{"n_layer": 12, "d_model": 256, "n_experts": 64, "experts_per_token": 4, "d_expert": 96, "d_shared_expert": 0, "activation": "tanh_gelu", "moe_layers": [1, 2, 3, 4, 5, 6, 7, 8, 9, 10, 11], "n_empty_slots": 16, "router_score": "sigmoid", "normalize_top_k": true, "routed_scale": 2.0, "balance_loss": 0.00293, "balance_bias": false, "init_std_router": 0.0117, "lr_router": 0.00255, "vocab_size": 32000, "norm": "layernorm", "norm_eps": 1e-05, "tie_embeddings": true, "optimizer": "soap_variant", "lr": 0.00532, "grad_clip": 1.0, "batch_tokens": [32768, 65536, 131072], "seq_len": 512, "train_tokens": 259600000, "steps": 3433, "dataset": "wikipedia_en"}
Below are experts of layer 9 (counted from 0) of a mixture-of-experts language model. Rows are named router (the router's row for the expert), down (a neuron's output weights, with its number) and show model dimensions 0-127. Each number is 500 + 40 x the weight over its row's rms, rounded and kept within 0 to 999. Numbers have three digits each.
After each expert's rows: a language model's description of what the expert responds to. This comes from a sample of Wikipedia text that the model never trained on.

# expert 23
router:559505563559542494532481437462436518526520509470515495528385509528518481580530623450513435551502503525435458582551487480493464427449477508539568492511539444504497508431496552523482539554530553482524470548456503478475498402481479522463508460490485472570500435511487453509458484530515508468518544499500468423565490507538499528519514530512470545517445436535536482555480539549546450461464
down0:519501558503488450526526470564562556504481500535477474485506494541464485425466517499468463520525557486572436517477453537449474511535557486475489532515527499547456568517493530543563498476621440502482524515451515423467482464489543500495458487456557500490482548473430579520534557486504571555498424472511544514451475556470549480479473505548518500548538526499563469557513559454499507489463
Description: Foreign name pieces. Word pieces inside non-English personal and place names, often in sports tables, such as ör, zar, Sch-ni-der, Esp-oo.

# expert 19
router:522477476542547497484481441512493504421527457460440494528546538466508433557486482474489503542487511550556450552616513421471459472417455516494483511499579475427484511505431496544451514501608446543564541473511528509521521499488489483559497522507496523540484467496466513551447475549478515480496514522475504505542511501527594478492458470464504479516502463562507471540566551528525527495536
down0:451440510608502467568540444423423525517530517508525514524476530497532445482514551489521493494476492502483464536510496508468481468543480477532530521495479478505490564507557520574534464506504475506483493442556551523465430463496505439552483440483506458494474428497498510469459488496441472513501562517484558473543439516463451410481434535506491503517476506413497438444487473540445555493459
Description: Pronouns and non-Latin bytes. Object and subject pronouns like it, him, this, them, plus byte pieces of Korean or Chinese script and coordinate E.

# expert 37
router:522477527547531489614511469511534520516559515508498450467471516500525478520535469472524488424493512495478489543522583431461406460470438517551510527473540510499441464454445544478466523518536497523546477580512549487518488446528517481535568496510510531527505516421451558544439486533472500450520520508463443515462548534446525527544539548475498566496452501538407552532549420489496465448453
down0:425436476508515482508580535489479578470526459469459549515548459517516503469518507563542517533557546464490501483438510442531500456510486561471538501500472409527581520507605562422455470527499542468471439502512479442488469483448492442520525563422464506523515546528503431475539537578547442493535439495476488515503461473525468490497538473479558516516436467450533430499470521479450514509475
Description: Wants and list dashes. Volition verbs like wanted, refused, able, without, plus list-item dashes and line breaks in infobox sections (Born, Died).

# expert 54
router:577506515531498517522428488501530500545508494462431457510479516522528432554532483470526429483462445486431470505549538499486489427441531506487544481461523471501517500499474524540433536563602460588537547484435487525545549438529462484528494523523473513553497519464465520560489485422522539443560537449433451443535556556539524495487488476443540546425475522474466506531540468467557497485509
down0:467463510550502504558469529550487547464516555590506431472462469512508511434541443487517511474480540591523498477514444479581531409534461519503536577453491463514561536542429459536474493463493515473492572482512490536527504427513499417541523534487486518520478453456451421534474497463486538554529469437469509533528408483554521509480587476486525398553519477539487568503465567523570475476477
Description: Determiners before names. The word the and other determiners or possessives, such as a, his, their, this, before names, institutions, and noun phrases.

# expert 41
router:570454441530485511568504476504433482492575448439496480541472527545574468524502509463447400518474411527537511550530488485478494482500527470524567446486639427513476473495455529505484514550560532510503514495505519444511516448532492515530491486486506532505498456470504477539458465498519494460542548551480490526472521496538567570505438592489587450496482516472454536544484518499494469492454
down0:446497466516459451525434394454433491451496502545439568538471493390493576517512517502517522468512459543499534507452542483391491523530545437527491565466567537476573533524555429477527489453453558529498509489483523495483490484454582556479500482444510604496524433474528524586489534494509477566546494477496514422471566535524552470563563414489487463472526468473487484463448514496492436514498
Description: Sports competition vocabulary. Sports-result words and the tokens around them in match reports and tables, such as Championship, Cup, won, scored, final, round.

# expert 3
router:533485463549552502490485386471462483485542437562498450523545530512466399492512528489565475460433467486504411532556525510487545545534505517462462504518516484527519521459530592560516506524560505533560451525480582471515594515539501551480535455491504521540594426452535519496482425515496496480518480394505465487461550531567532499496525485529522498502460480486462557497520501483456487527474
down0:481542517531536548497488528561527512568409424545480550515463557510545526538515551580537549492535433515615542532523543517481545486538514484509500509497422427481533485419535515513492542499489587505505514564512610507520543535467537563489522480526490497501512475487494514464531464569528474497521482539517528502417407544570525468477539566493456537528505464493458499503463475520490449475520
Description: Pronouns, all, not. Subject pronouns and short function words like I, he, they, who, all, not, often at clause start; also capital letters K, V, I in titles or codes.

# expert 6
router:499515513489558452589452489514503522458508485511522544539470517515546510530477500444499477486472439538492418550464533550476481483505513471524525494487475466531430485479481515532518488516544576551510560516485572529508510436490519470447508461460597465546546518508505533580477456484508531497479546500480505506539541577489487558520535533509452536495481461531516514634440524496550430431500
down0:512525452480559459510503453500544522551444517470490473476456498465539481512524439475428508554497408498513459482512549526546544480481591519501516431435548522508492462458492526496476458486467445487522547594526399577475475445529528478507488540466579455513453485480439438533492525479493423500447534448472564523498578506530432481592538504510490538542581460515479496467440559583505473500535
Description: Mid-word fragments. Word pieces inside longer words, mostly s and endings like is, us, os, e.g. in-s-ulation, jet-s, cent-ri-fugal.

# expert 58
router:512477526526576516528474477459471497509490420463422463530514474535469468516506505426501538504514464520514473537556482506498436525468486544499545502459543520538477476462418634534436532542527525542541518540423577452435538464555506530494505555484484518477493464451469476477474393472535469462554544528427453492476598547489514492500473475476527499439448491576504506570562488486477552505450
down0:543469588492562509482497487460486496444505456587581469492496445523506394564465506484590478445493505494463534465553480455485585578536492452480477436487502541492433578533469486538539481558483485521475518558518452481582502514493511474438404500590524526523479484475447490506512508444553484457543443491504516559538414591430452478539521505527498528443435484516526467476418508502507459466476
Description: Possessives and census terms. Determiners and pronouns like his, her, the, their, each, per, plus demographic census words such as race, households, Human.

# expert 13
router:590419476536595483520486462533529459520517474494436460520492528521532462503591462512478446483446487440436525544530521524518463464468498426487494499463529479492477433454448479474453601537500506568530570527421534481440555442519429541467546529475512533552502488469491479518462502491515544464517521515513489481521507546535534545491504522469553522480492543487450582544525491510509488526519
down0:500499478433444395572514479477457488467452459505507534501517479514489464510482466556442462554420533405465585461449520544482437550485434465433537515545449516518483522495527510458486475426449520499521515529412536485575560514505442539488545572493542452482487553474528422499538493546462501500488533546485516496507546523424482487485557507485472473461480473535453492517497518497527491497521
Description: Articles and auxiliaries. Articles and auxiliary verbs in running prose, such as the, a, was, were, had been, could, after prepositions or subjects.